From a checkpoint of a small mixture-of-experts model trained on Wikipedia.
Size: 11 layers, 38.3M parameters.
Experts: 6 experts in each of 9 layers, 352 ReGLU neurons an expert, 1 pick a token, a softmax router.
Training: a variant of SOAP for the experts, 241M tokens, 7349 steps.
Below are experts of layer 2 (counted from 0) of a mixture-of-experts language model. Rows are named gate (a neuron's input weights, with its number), up (a neuron's input weights, with its number), down (a neuron's output weights, with its number) and show model dimensions 0-159. Each number is 128 + 24 x the weight over its row's rms, rounded and kept within 0 to 255. Numbers have three digits each.
Before each expert's rows: "mostly gets" lists some tokens that are sent to it at least half of the time; "comes before" lists some tokens at least twice as common just after its tokens as in all text. This comes from a sample of Wikipedia text that the model never trained on. Tokens count by the router's weight.

# expert 3
mostly gets: ":", "′", "):", " Sa", " Mac", "°"
comes before: "0", "9", "8", "5", "3", "7"
gate0:093164108138107111098105114156148046116173112153153166111126144104107121151133129111132126101112142117094120116124091159117097127130134151110134113147127108082157093166126117113097196114116184119145141113110113099111140162151126138122129127104147103155120123134124147119135133138175108128075113151159150076136154127095119152140101148159149157126125160099117100156138135132116123137139169141123140118110132098103123093115104164161101165107101129107096110146146085135149099111129126
up0:148083105145138116177150155117142176151100145105096105159117098143138117095150110115110159151139099119151142140121156122124145145109119097114123143090115134181116133093127132148156062162141091108131097143145112133136097099127147139140136132156121187079126139108113135100144115134082149153150129103137102146130085131149122127117155082095112104144158142150132158124139089138141136140149104102114105141137139164154134152120151134079144112117171125151149129118097156156081144146120117
down0:099119126115145119180155174117172112108138146099131137164165152136126144143096132110114129135142093072130111107117111093130095099114132179085106106098073115146084106108128116160155146138161130155085095130082120165121085142136106146099114112180111118135129159192117127145155106130136116112131110159097168115134151141108109098139133173114154099123150099132121134112133113137135103105124146143147136096111178135106127085095176146152136165157120097114101101101113123143181117099116127
gate1:134151143079179138102148164153101141118152144122136133167143118128139128147105141136094104134173118129113082150161114111111159139115100144126117061089127130112107136163152140119107118149135093117119096109157153138129084119158084155147133164124154110110126126140080131144080131145162125104136082159128100116129148119105149139138131118107123116145131125124140122118105137119085097118139119124108120194140144137132115175129092117175116079116105102133161161074139129117115105128116147
up1:109140132108159140080151164156085109136146136144130125121108110138152111140086120118131078137143148143109092151148123124083166160180141179152144104123150112143115147155150142125089091125149093144108125132137157096102135156153111165115152174103139086120135128115099142157090106153127098126144110140096100090140165082109150136158111135147135093160149129126128113120111168121093126167126125122114132153166135120136116158121119121173132087077132093127164130069106113124133105112135149
down1:156127136143097112098179103121112132138112115087134120129142068127142158114117129152116120119166139154129119122130112125121155133120143131134120103066155140123149128148110141127140101141129143087115101119145156088088137128165112128147121130065092117105172128124130120171152139167160124099142099129106088109070163128097131086126124109146083131130144144099110129139121115143128140109124165129095119133140140137119122159105093132153148107142125097097145159112118154135144127114148072
gate2:138170147129111112111144087149147108134139105125102132160148133091065091142109128154157155140195111147123129125116105127148115103122156163106113140152097121143127138128095133101131148138141134163117149139072105141106112159124111128078138175153109148120164128111141106165158106152087138115139111143154110104114135125101153113107167105149132088112096084109113128133077080166133127115110111108167131139096162170102113164130126108106135105094131117120111136166081169106133100129175090
up2:132131170167173112096163077119111091135164100119108129129150199140147145130112130173107093119141131140122120129134131115162159105145139170107089105151111149086111097101113154107120145117098144140085143119160175141094080142135168113130095163165138129059122149134131181113169093142105153081112133113145099175115123125165131129114159123104116120132121161132152113126153113127062116171101117141113135162097104141102094131074120114123109160132148120106134169143124133092146140122141140
down2:103159127090146116107131157164140133087091153140145144138151110107100128098117142126123153085131139119113116134158090110156127118114073124094134113090146143109096130114101163137099136135132123104114117149153157136132151113160129142163119166150156127132102128167113116131155115105114156122087128143134146114143128163127086134105094101147169126077123112144112116153138107080154134170161131125124143147144105104134109120123150113146152120152123159123116123149104084122108076165053132
gate3:177123128172107163121092146121132126130121159096110120124150155156150139126129114121152157119140087142115092133129102097127142179127140153143113152104120119168131107114127089152063096144122168108134172122160172110126125129164105106106121093157133108120127130101117140132139113161069104151129198154143163141086178105107103183089173134118120096147129108170125137120079126135107133158137102102129118104140093145112144130174134116135134129084082164141144117137112113135074079082154128
up3:079130107117114118140137103125148151129101122132125140147096129120127131129147090152114103101137140127150172118125135133102116117146103110081158083132159124111140166108102147115127166132123128171146109140115107173126148123187152131160176115093115127126120134116117148157120174107178107114123091120119137134111094153127168117148097120119133149111052167089158144162171166082150118132114123174116145098140149125121119158097155131152130099149149103106125151112090143152144155167152125
down3:172132120058104161144138113125168117108115114159121121150154142143150117116111080126154122178128125127177149182127160146147071163117195140149132129090143137123156151145156124133156130112136117104152096147138103146122160130128148137130136087140143119156176092106128159169123126108174097155109139123128126131088148118120098135098163155110169158092114110190123083137188095149139131128114108162135160109166158119083156117143119124142126102125173124099167131104156130088139128111156113
gate4:188115101130130077156149132087112126148096103122114115122077148127142122110135133087131086139111114113128125158113087127148134107089171129171139152118112114141123122149149142143149116128115125141140118090140154146137115109131113114150112141147147138143118112079105171157128125099131125112086152136130174136150117116108147150194108153112110112097113156085144103135097121097117136142093135117147138149153125135163152179128084160135100103139127092117129139160135121143109132115125136
up4:131145090121134144134161131147161163089100157117129129141121132123125152188114167095102136110187114163122104132128124156126114152137094120119131096159170130125139113080134163083127138099082119121126131144132113126108134127110140135126128115123139113147130161161169087153123138151096141119173128144141085106131148133148148102063155157143110110142114116119116145130087121099120092118142130169170111151141146146089132104136102145142169184129121171130098101126131139131110097147150125
down4:139121119151142094126133103120121088184107114129093163062116150116134126115129131139119114082100151157103119153129156102107123107104112137169118139118117177132136105155103167134125110109156102153110163142149135151120163155159132114112134138124164136125120140136156148172153102108149108116114169156156086130149121124150128152121125125109168124131137114131175129146180107150147140130137122153141141129111116133130134130147130121117092130151143184101127121111102113145107105108195157
gate5:167146141145113140142102131110150119151103110142119132098113117136182116137169099107135118107119115124172109122127106148166154112116128190140152144126134092121132145117066130122146112148084101091111138087137136147192136118141131123101146154115097109104167104109126098170170136166160117099107093069130143150132140158163114086155181139124135142142134137126100118090115131102131133136116142102125116181147076165140099177121142131129058187134130149125119145101118097125134117132108097
up5:141098125127113180114155115133109139126143122124092102096107125120155088111126104128102173137098111138183108154123087140149160124110139156088123197153137117115091134099095101116155120105167169100136144153134102124147135132110103128064077144154132129106164143118124135164126141151141143134117106098143145114171106151113147098166172157099129129092138147103093166116129092118100110198118137061138128115133155111167127130128107109118127150152132131115125133152207120138156136159136136
down5:116076147133126135145154144152102164177136147170131133131121115116139129155138128106157106148092113117121128135147140127154156147168112165121130138147087130137131119114088172117153115139121153112103106110136111104102178136160133111111130134122149126091149161118155118106154107135182164160124151121120102133086132133142139135144103093154116142163140127167167139126116154160143166101136130145125144136204127151157128105140142150166131158164136124125154115145141150130136125107154123
gate6:154137127147124159112108123137098117132097091113151126180112141129133105097130125160138136119142135110121155114118136163151090185129166115131107161140143135161116123112150145128144099146120137134143118138106145098139094141157119156121172112188119124081128115158119146071102103137063120154142115116128090118102149118112123080162112174115087130103135139113138140109133116108107110144141090136107159089146092134156120127123119157171090122131095131118097131143130123112094081119102097
up6:076117110148127124115115145103122115133074122166133147144110129168144158138103141141129102138091113112154130096115154091154145147131117151104164176107115112148119099116116123098133137112109162111100120100114111148145105104091160120113184138129149124115151152137138139139126165103136151174114134141101104145169126161106136168090123137112161098110105116113135129101110139112113133104147177119076127141148159202084152131123136126126124116140117127176134144108092095123109148177131097
down6:160128180105170148159116120179097104163145101111154116123095152135156097160131154118190114098145100115105117121119141095166111144129148140137100159078098127114107165103132117153120127104127113146176142118126156154132144126121119102159143116216111154187116095119111156161134130162122129135128115131123147144113138160087129146111139133077114096136122124157138104120106125117134140118121131126134148112134162126121118124135120152145122139143141174128192141162129161122125143123106135
gate7:149093111131088121150063149138117130152146106115144106100166101127134100106130116133108146142110120141111147090146127093179106112109103141149111138127126158156056134145082142153098157158138143136161124116057121122156119093116128150137128120096113115061111134078126117126166130121096135093141126124105119091115138128142104147126072073118135164160126115138106116119099142111111115137148114136125092168172179143133164180163142118127152136099091111145173157134134148092139093156178136
up7:111138126141167125084113154083171177104095130148149142100127114134153115120131141155151150138101156095130140114098136132108127093149115101147122176107150131078095155177123068088130108156136093183152130123132132107139130116101155094183134139116137095107093129133132162155117105129163112098141193095127130126119157108126136112133082142114117129106147139157126132134089134118137153120135103143123070122095098149088134147131140120124146136108159115117134134169123117151139136114135137
down7:113143126125094117104100118130132151131100131148184144113105104158109081131118138127143145113128139137115123142105143119120110137145109144166093159100097085093094195150104125112134129122136113159149147144141137092079151128127082120120170163117144085110132137146123117124135130115124136143148134102076128130135106116134164117124094149116184162134160124161102116112133164095107069129106150125129133124126128170150125095108104125123114090115140126117128118138107107136122122100118106
gate8:124154134079145104070097118163119161144129138148117158159123134135121110064156117175141135115112130098151110124130136175139130086137142152126138151204150096133178192132125108155146092119161154139130156132054144117149118101130129147165124183117113118150125085106118092106167146105096161148113131099119153159059111148097170141116150129124129128148113119108116130126128173168141128114143084132114121090170094121091113140148133132125138141167157097109155156106098097127152131139098121
up8:107118134112134132152194113120136105097138131150184113088101168166162126160128109118173130119111099168094122170132165108140131110151127117087124103173120150130121092090170112117082139095112086123107126142146136139111147130111107126077093102147099114105118141150121139156088176172129141126075130120167135160147154126178108139165119141105156124116110134136097120120121134109157109117097095137116151103087131140102154155082105127179122129136145151154123122104134158134111135081120106
down8:131117126129154130106131132129157118162139125180135145123121142118120118157104170128086116136172128130152125135159106109138182140083138144124136140159112102132120123128112108113140136163129177101116108126127121120104114134132113112098105090119105130094104143146116119116096124155130127106146135108148132113088102140126104135116124162105100130116150125100112168206082131166103102175117125163134121099096098121133090138083134115140157131146136068097136144165149067121146168116139160
gate9:122149125162149124172124131132122116163094139130108095137152170140120157170132154088135124156114153151098141129078161092117089143126140172123163107130109121126127098179123127132126116135122119103097125156142123144141112108123147133104151133152119142118134159101126074135157094117112091094130147149182118125169183160120101144111124165139107137129093116145162098137147160134122094165093070115140169074097127130146173162144142127106121102128091121118098127130128112137154101123103129
up9:124116159179137134124109107101139144123109139126095137132101141171109147154153134118129127148112143115131136134119101122139134129135115125086171135135089128163095132137168120111150132105129157080108119156160163120138110111159090120129105122117097143149129115124163133151154109124135122122110158125169163096144139133139136084107102170144143178189145134157155117115091157156075115140166100122134119091099126124077185125168097088089085096136112081172134122121127120103161095141134099
down9:108107135116158140108104113086113089167111159172114119162137145131161103129126150100124136149153145151131115141124119084142115162160094143117151063117160092105135109183104149121051086138152139101144126158116122123144147091098131137135105129138114121104097147113156140132118152147088126116126118115165110128135095122170123139173090135105080102107104105114153098138105123132119156156125127154159157181122114093132144140120157127075143137153109109141130104140120095136116112108195109
gate10:171133096200156124106104146134130123093160174144091090163117151084143121112141106158113147113131119157164138130080149145157116116109174146133116086123118174145114147117118139140139094097098111118101108167128144108189131160102135098113157121118157118118152121121169121138096111127094126153111094079148110165151156135115167098129175116105077158118150109156155134121107152142118093127112119099129116115094146121079111112123122108182085151170134142149126127142152079130168102105171136
up10:086096184127111150170136107151116129167133115130152138164105153157161159135110154135122159138124132130123097123151135118122125118133101175106119166102095142099137137116116113130084151098152141107179160087108138121093149120143126117151164110108099138152098114169099116141105202125160102116160156163163177099058137129117105173098110111132140102111123133096137131120131122132165096162099147104103152143142138103138141124099178116128144158079116129118212093130156151142120129144114100
down10:103118161094130111150096092178116137144176154148127099214146152117141171163158122145123145114083153164105115144138146126176146126109131143113110137142111159108118135126157089164143107137130104124126116135103151120134090146098148095125128133159112117142086143111117102172081114109097148134093181147101177123130191177117154103141153131157115112149125122116105149145091136135141118134104106104141141122114128167072139122131164097118150125098141123100153167116091106111132128152110108
gate11:179102107136133109136141155112141091131143138130135113164134118115121155156142146156064098182125135161147138114136098166109127100129158207134154129119129112092101118121110106156160138129144100139104149116156153125112110166139158117130139150115113125182115158081130108165109144122109135100144139114121117145089119154102115145115155095125093100114099112130157141139167104133145114134140124058101148116129123120105125135143126137134098126135130086122151125132145140122108160106158125
up11:110142148160152143161099134163130118169140123118116167111143110123144121134166103127165156117114125146104106148144164105149132123114103088108112142144142106195097144148126139126134142095137186100173091140119101140141124113087132151141122112172133154123131088106094158106147093131152091126110109127098116109109128116146140126149139145140150151128130167160090106183132153094112138124155140148127157150162129120123126115123121162124123124101100165151086113100108152123149094149120123
down11:097152103157136113080127093114124149114119139144152165145134163157160096167116143126119096178148092172105119135118145096168150107137148132131133157130146096110117122120118170083138130133117152114116100161135155152122176097130148159134117140124136112082134159132137127105147120062124154060136131139073117108142152117133074112145127112119123125089169112126091147134096149190144181145081190145135106123139133165125140147114107088132079098127122137186168145116128140144102118129158148
gate12:102133171132098141115131143131122115161122144167125102129108095159143150128128144147095166123128118122114079134122127135155130122123115088113121108171115131090118139157144146115138123101145135153127114127051087125161130086132116148117105089142160140131157141119161127162112162123128130139077153196135134120160155126079074157142105107114101126107113145096120140151121154099115111153141105097159127113137151138175126156117124133179108125104127095119174103147138121137144128103132141
up12:125139167125114126100106121140108124146128146146157107108096082105119131145151134135120159152142113165132083130150129149175140118160166112135137132139139101071163124159128145157100129120133153091134150136089074142138117116147103137152130115156151098121173109165167118141137148132161135122107155193155144103157132146134112137128129078095111145133166099080147058156093164103130134140163132130127116141133135133149114114113090123116130126094115097106141141140124150085135130088116136
down12:112157122108133113135139187103101083092144181099165146153150140183138150109093101104169122129096111159083118153144147103109109091115144101124101117132092135096157110115058147165165137135144155130098124152149179107100103161132108137155167115119114118134124118130118102142132181108122121127115123139115088137151145103145153129158121117119136152126109101115128143094099158125115132088107139129108140159170111125133079126147152079131151133155116156165136122126128130096150120141088198
gate13:175123192092146139135090125129170081125105088114121124184121138136080112148080144121141121124158121148115098160161133114118141164138144099141127099169117102182141139133115125147150153142129150143132160131154105190107129124152113122101139114142104156143112105127132090137116141137082150121122147127137141122091135136170101124098140152141159097157181150176101100142112123145109113153136099119131163096142149091114146101108138088106137157112126099140132139124136143125147147121139131
up13:082146108134117158107158125102118153130149109125165125118114133139147126153154140116146140116108091116143124093162106130089139136090144117111148137127142162099125097121181136122117127153111091127140163134136127115127098127147160135149132156129129134083101133129154156098137116133117127136148142110102120133158146095099122132115144090091112158136133097099142126135153160096150148106109113118122131146112105159123124176154157149133087129144120125127128112111094111131111132108084139
down13:141115112103156077106137114106144111166155134068154169120088143110150144126081147148139133158145115159118083086093112107126117125082126141091111131140154125131145092123091135117142137139146107089119116098139163126151068131146130143115124101168124145163124108113139150113135082127072122112158105092142108097181120140126176097117120117126124099167153110118131151132147155148117144156141151118121128120147096122125124145138120142109123120115142109125117128150106166123160132146153133
gate14:126103127098117131145122135149107121133081123119157103158145175111144124120172124131123124140115131124097197191132131166126109105108143166113123166097125125155164168113104168125119143121108160134158118144080104100132111102150181147131137166103125114107142135121117111122137130161126123159131117118160102089115205136133147069133129094128094134127131133145162120134110147146110147139118149130114121144130140169167126159115184134131116164124133073126141165098112156128131124133138123
up14:087134121111151105128101147121098105135091104137159129147121107115150122135185102085126152175106131126118165134124134134134120075127166148110153158114107165162141120143103142130151140137094153144149082123082134113173092115096135122147143117142115109130105097130108122104117099119130126125160137122172119089151161126099168120113108156104116136129118157116160138138094149102160167105069156107113116138078152161173132168123120115123075167147107117160122187101133149116136079148139120
down14:083146139133109111098088129163132142163189112154155144118160098134101110120143146099137129130109131116151162131138104096131154135129121115212127119115097172117145178175119140123083116100114135137105168158141119111094110084098161195132107150124086137100143125100150068144152116110134124168158145135153129157124133161148161105096133088109092130072119123117142143194131177129125128095144116137102118183119136123163123156143111136142138131132116148118138127109144149144147086119160120
gate15:173176110117089139085116108123115125108105132110095163127102101156105175093128151092120102129140128148103143106160116126104084101131111109124100132111164171110134115115144104153133126113125117127107099116146144108137172110133120151112147128103156121090103126159113109125149113145127100079086148184143147113172139153103165114139120102156173150129135109146147123098086158137134152157158082149147129131120158091138087124135143120152094144123132172133160072126110114133131110135117143
up15:088107128133128112141131132092125148135168158128148086141092131137118117173144146111107126145101151119111115126142110122093186124103102146079125138149107153069125115143163109102117146117117138166132132119088123173124056135127130092135141134155126118118133100108127113127169120137097149116142091119139117130103123087125131163134116122110131140122105159123144119146138123127157111128103133114148102166129129071147097170127102074109129106135117101156107161137136157159141140110133109
down15:147142152116146142121131099142138115097092152124120111147144118116126124131118124113112170125125160080129146156085142126134159135094161113124078139078138176123110128164134135129108133141106103128126109167132143134136087153100176146146098105107142135118148142118132187089142098127158133150079098116057132139158120162080177090146117096128114160150113136154128139121139107153104169100122112117112137120118146139101142120105149142147132159118164172097117153119111086094076147135141105
gate16:125118134150122106108077117146123078159110165106162121115136115154128177152113130171130131114130159127072101085135124133090150129153117096154094119129114157111092130137124128119119147126122074117102141151108133106184138143126155131122123150076118095152166145126145133121115120094132107127086131162138113098106157145150129134134093148180127118152076116140166107143147129130125099104130138131105147116100103162139132124151154120092183131162124143096142127139165168107116122153144154
up16:136100126159106102108143175149076081131145150102155081118118138136112144176094098132106127126142142151125121106119149148133145127134144133172106110136097111123084184134143081092126134116145101135135177140125136114157136134110137152104134172145126116133120131115132146092100176083119151115119143150105136132110148130155120106149095108176135123193083133114148132120139141116135112118134105118128149128083130169131153136112140129138137112132128144104131134159173108143118108115134127
down16:116125141099128095125132079113125130101141118151139156109134120121137106107157135148149140130115200113157137110136110104090134118097094112148101148138135149124149112109125168138127105103176156071142168089147152125163096109117137171095105133095163133143169123135119130145122130142134132134131156165135120130122118123074116168128126116059122145123146138122107143094154109137140123071122094158144117154112144147150143133130167186119137130103124136177145153133111127138134155149117138
gate17:139068127134147106179091120133139116125149116144094135149132155127114125123105147146155148157158120127155167151096120146151130148127144100073140131102131101129092131107119105123099124127127126149140110143096110139179111057153123125118149128103134108114144099129124108111154096130157113109082104130171194180142145192146157137118144152093148156148114167128122105127084089120139123159123130122173150092130146145125147128121116118168107098161117128151125133115189151080139157101138109
up17:110101131134105131145103158148143134128117081147100100139099141105170138126150122109096137122144155136157114096159094135091147156103091165135153096122116099129139128158078095120121137118144134202142148119133135158140119067133101088145131147104102067109122176133157109131111144110122120133097145132100129133107116119117132099103112118099123124100149101088109123123088120151104139120139148094113123143159096091099168140140134127068164144164129156151147180158116175150104121116141132
down17:118128176141119125169148104113110120179168149113124162148133104106117099160148106162095125119112118121116118117069146125087134128122117123107064145132110098119114166102112106146138081105141116109137111148163139143091136119145178127132132130126112195122126124178087110166099081129121147136137161141127157152172146082107119144144125131114127116105134121165138103124090165105107137099142174128132144126124107098133115156115131163143165179134191159141121122130088110121142116149137112
gate18:124102097133116129167134121095103132143120216130128156131100153091131100138151139112110147198136126113132125168172127128130128124076140136111104109122151101118134134154146109076144108133114130094125140153163101145150111116132115108112108155121155153115136128137137139172161127138106115104135135082152136093164154114097103115141144128120105125170123089142150155131130147146116140182118123131089180142136099118132152168107116136128110109086122095120133101161115110173125147139159131
up18:148148163147147116104122094167129142134104097118158110167072118129124123130125135124094093127115135123110104129102085114127141104176135184122179121126106155089111130128114172136143123115078097118095086160134104102160176109116104107110128094128179105117141067109190159130092117114118117137119101116136125161169138134093112055116135136119138182156166132135151122157120134108124106155131159123160126121118130110108173106088094140110126121166114124170144119090121160137117129130168128
down18:180083147117098181133126106111139095114152156094130152118107131119099138118120146132131133151106124106145110147121144109091084090137127129153120136135091153166150115130153110180118135103132130114132113150121121123104104139134143152111117111092180111143123150181122133129113095115185099120103112082144141128106114108132126141155108149132133126099149156175121152149148128092125187124127098125154141131138111164101127159156121162075145134138173091133116158148083137125141102087144159
gate19:132144110113139106108111138157106102149137133120118109106136138072119121164132092176100150148118155122150131108116072101113121113129141107117092123135126160126115103114149146128113138081097098165129093122124136112140129140138135172095153106111123087133142119177130113111122106096105119103129136124130122152177155139143142117146128129115141125161105128122165131148164121114160112171105109146165164099095111110161142164126116113133144120069157123080109131120091097115111161120147132
up19:145090160129123123137146120075163130119130138142116121163098129160135098123119163093188124088125117124123163163132184123170138136126133135140151163134108104119172162129075089127118106194111156096115158160137141153118128139114104103178109166129128124129115148069133140147127147129144143146124137117142147127117112098124130091133115122120110139101148127090125131101117135165091147095166158087114128141150159158118126081144130116141117148164119138118180127158142124143140069093112100
down19:151158128121126200108141105107135119116130113177157140184143116108148112132122080122094122148139083136130118162161123144122147152101190116125122148128123115112102096141116157069152091100100155170154158126116137087131155115136126121114102142108129098138104159075138122130117122143140149085135096075118140116127143112099105130144136128127148108153127105157125163167140166069093126093108156134168109131130139153066127135142125117119127154132156111139154103144139129140110138150098112
gate20:135147128113075111166084156144166128141155132118160105152145149076166134120127135161124132126134134117126155139174156160163129154108122118155132140109134153160118152109195111106181131100095145130168119120139123078149134133123103141145090119119134122123115142143115103134138097118145127132117125143167119097124148124139107159141082137048138148107139099129119071104091104117163109145170156082147146098151094078139142109113115100153119114129093153119117154154129140121134097118117103
up20:128121181128171146129145097130115138112106109177113110125100128149129108101117087112147122151136145137137113115109074137073123093145134147086107141148128110149139115116098174126066118104141141147080142135125106163131095128138158114146145129164150110137148126160122142134108161142121146128152128117113154134156100129109090108110119119163106118160130136144098172135177082104127123141085134151099108173074189131110089118121131135121160124108161143148115100135116129134092149142150114
down20:113145164127135129115106105105115100135121117135138052158133137103124096175131118141125161131085137154118133135126131121098101103164156157094147157086142147119127126119131155118135153210191086100157155124146089127128101122134068131091162127121100130130121117129104173127153157152155128127114119120145144101158121125119162163143160156131168107140149140165147122153158147124104134139120145103155137132160126150136096134153116107156116122150123097128119132111138170155106143131138143
gate21:129077134125171144146159116141129137148154147108102077135141125119102142135094124167105102138107128140134167088151090116169127099154129115116170130100112121160137126126133125157102105100165119161125120116143092107135123142138123098156159131137136125121148167131147107063094163146091123120115142137120119134136088134154132098076125131118125137163167152174126162108089123170104075143127088132117149093151167149114111140100122106113116125105160150122141099134085098092141096172151112
up21:130158119119115062110113170149124135105109164158160135141109150155148141094134107130137123086164115171119094147111162160108134160087136140099076122161130131155111161116105142099142145159129113153147123163128157130146129102093104133101152152143110115126095103136141127123122115113141134147141118141159136112116117186100118101140122128104154103112101126127109096114172090127107167137128136085125099165140145093171136187129119173123117117122128086169169166148167155159097153105114107
down21:081143100152121123131135110153178137122107122122156140085124109111140146127120175115124139133142106124092099141106157124129163146105134170136097189138113146121126139128149092175122160100155096109133153144136122114122121164133126115147136143145093147099127131150134135119126096114106168125146146108131138147117137137142116117101129146168067132122109124128092122119174129144124092122100084116122147156160180081146136108102157166111122094112113124120130167158161122141102095106093083
gate22:131144086147131139114173162150135111111125088101169169134150122103136159162101136136113093135127129096148119085130141117115103125108135136155128139165135089160121088153156086152169139174110110121125126148115138133146173077138127113094183132160117122124152090117121151142091192148129105150146114129103107101097141115123111125144122095146119133157121115068115114090103128145110132092085137119117137144108099134130136164129117131140090094120141152140110112163137112095105101139130098
up22:116091151188162173141102129106122118120108111129167128124134118111148137096096113133148098181186106124132104150143098128140148103139135138156137153132167125132147146116140110145149106113169124177118115117117178106124154135183136109153186160092139112137136116150084075148047120124121159152148117103130104125098123148139108139102103132173152118116139154103108129099139119145149107088092122126127138136097123138150066136103130165128126136155115121154123097109121140135149117146136123
down22:118099112140107138139121127100143089116117113155121109103108093134091109142121194126126159150113109142108094114143105107089127173131133153103178157136101163155120073125117126122125119130081183141127138105160086138142117101134123084124190148108179135168114126114131102115134128154154159132122106125083118136135121140148151115110088174103113133059155106169105123135138133154110112171139137139115176126107102122121101130124113131149103157101115130099122149106131112144127097121130123
gate23:145069108087150157096103106126130120112146120128107144095096095136128137109120093146134084168113109156118128073166136106152120136099129160166078111149130134106159145163086097124137138100068108128147145149157130136146150141103124107161094083112090148113154125160101117157098151145075127167125137144161145140155117125123164136126145154128107124113162104123112124103125127177111181112116144091157164143156122136119087126109132104180172141093099135103086101136129118110111143134100146
up23:115097149142134101146123118079106115166112102118158153137131123097089161135134131131142122122147155105090113143123117139134149140126145160166196169128121165145121117105147138105115115121174078123128147105108148100117087120146124160136128122139161111162093119089150125093132118143103121088145133140114137125105139121158077113099156142115109140138144110109148107149167115130160043131143104146114106131112166133106174091150117113085122078167131149118161122163150143119130130106168129
down23:146127119143141136107130127164146093149137151142083127141137152142140112139117147103100115131100132114133121132100132174106126123133104124088150152114122167121109129116138109137100135130053157147154137151112133147117154128087147143134126121115067114212109155119131163134141123120141116117126139085133120110133134109105139124140113121113134101153117143115129112141130133147148125117138093164145111126166097131086144112132148153093143176111123115151114127077085139145123128145137117
gate24:195129113162155148084119142155092102124122135092126146168128129135107126127128125165099121072179144104146131132092130147105117163127115137152125122137127169136124161161143131136129109162115164126135072085134161126098116088128145165161150161112137121113085131120148092118144082164095162110137091097160079130127150146158109107187099079143162130102124153162106161121097145165130137138165112120145190131087150145130094145090140121099106135121141170122035128129167099133105137097157145
up24:181112124153109130096146153129117084115110134073130164156142109139114133133133125165122111102177163142169096157129122160144127156158131134143109132154095125152103126144129119130146142148098173133148103079134130160108133082112132171131167146102150116115102108147159100092125098125159123095121116130135085133125110158181132101145119086093175130117135157155126148115114143160132085130122141125122145113116143141154110145123158106125121151093115144113056136162165118144113130088136159
down24:149168134128138090158144114141114161141106119117133118107182120124115129109103109116102134112154113125160109117103158097130139130161144130144079092079109112113136127163119114129136109141155096109165119124133155152100128165098131122107135162132173127111124140086130131134134161132138140140085165107113163114146150101112127144127147147127128186094161087130128126116127150134105146134165150140080137192131116157081119106116142146098139121147162143128130170036156108121123166122131118
gate25:095149108091132148123090128132142123111123136105120154116140116156148141125103123141126142125118139131127140123178136171154150135092142152132117127104173145105151110122143093127127171139120115136169148105185163101142139074134173107131138122165155129140127150118088105117156133128095134116096110136125205092144073058157125129171132106136138154085142132123162119155114097122110141097137192128116138119093160148158161111116146117102136090137116109120173109149112111102131140136147129
up25:173147109141110094127121160104130134114147165130145105114135101171174102125122087114119145144131177105171149144124139188162121162149108136097089121143177134135160127112084144121153132111126167131195147117127117165145108140109145120115096145124173120106126106144124100116130149129089121145115076135137132120147142096100110159108120106109116162208102145120141119167116076143100159138098164146122130084134124126121181156141168148117139142123134104119116144156108109092091149091108168
down25:117119144129144116125103130165108194089149110119116144122161160113111133104134116159109134108155152171104114132143147148111115080105136165097091145140139137139090115122132113140147067142148096122118116163106126089126116116129116097137098113169118109113115111127182129149080134157126143117122093180133140136170165142123121127152114135129089116144146110129137119146105143115146157157136129103112104146152102069135147121124103143144131180133136146161120129110142096156097066145139142
gate26:153115088109132114134167120161151098132073117137140116122111132156128172122118129111110124113109067175102166122174133154123127153124116121114162122134117094143103141141130131161127132144138130149123107126122149134133133087160144127130145164109141129127171112078177137134107089077159156101097158114150154146100138159144111082133142127119146127145135137089149135121156111130090133167122122123129148145123166146167136144188080133127106122124135105150092157084149112119167154108124108
up26:172118141123117135074127167155097095127095137121163164129105103089097139116151130131094100140147124092139118124141143157094153107101086111115153143120160191114110162122118136111101121122096128101137158100122129139107171156119104144113117171093148110117127162161147120122101142133114140106120159146094163109135151124151125119064134168145126104141160158185135116159154109150089138177144149129135117141121118182113089136132122078095084162102139116128163132141082108140117108184114105
down26:094127109156159107148152115126144160140089180179121104102128139170108099149143122153088100116142103123174138123170081122133080125109122124125146152138163124088099120121143147110128124117132115172122148130105150146117106136154144158107108105129127113129155133155093136143151148157140176191152128168150160113102123139102135132125125166154106102136098123135156131143097103151128106135160129141141133134139193152112140171131131121153148151119125125122121152115138158160156142109124130
gate27:107109118111121114138117139148147116145115131111103121142139188185120155113164119170133100139102132171134167112117146156109152124101099125161099187103107098112137107107115118114139149124087145117100147113114148119130161167170153100104100112130114121076118113125127134107106156085104135106115110127119133153072091164151141124162140138112160134120117096108099134121096143123094132151132103127143158107134142139110126162140091105157110110143128142165150112183155150161088100108123101
up27:116119143139096125137103133160126117100136144091148149114140151151162082123128110107139116161128145131119154138097125162124105115129115139141149131172100142134133102079074116144122161107149171131105139105165134100144123110151141122118133092144108119111182137135107114100127159146156144147114186125089129113119134170104145151102092124095150079091147099134129106107110099118130145137138126094132141125148101131144106108093074143081121117180132137140120086142172144129069117162083136
down27:122164166111119146114125125187127148147110144099130137115113156093146107109119116098127131131121105116126170115151174153143121141154084101161189104103171144091112136111133092090154149074144170109097119124156104131122095152115116121134146156158121134128147107113096113142150139171137124154171098146127099126124200138100117088151146110103066112104077146126098110118102154158132125125126155142135150145172129102110148161106116138157130146119140128108136152120104149149174145122128091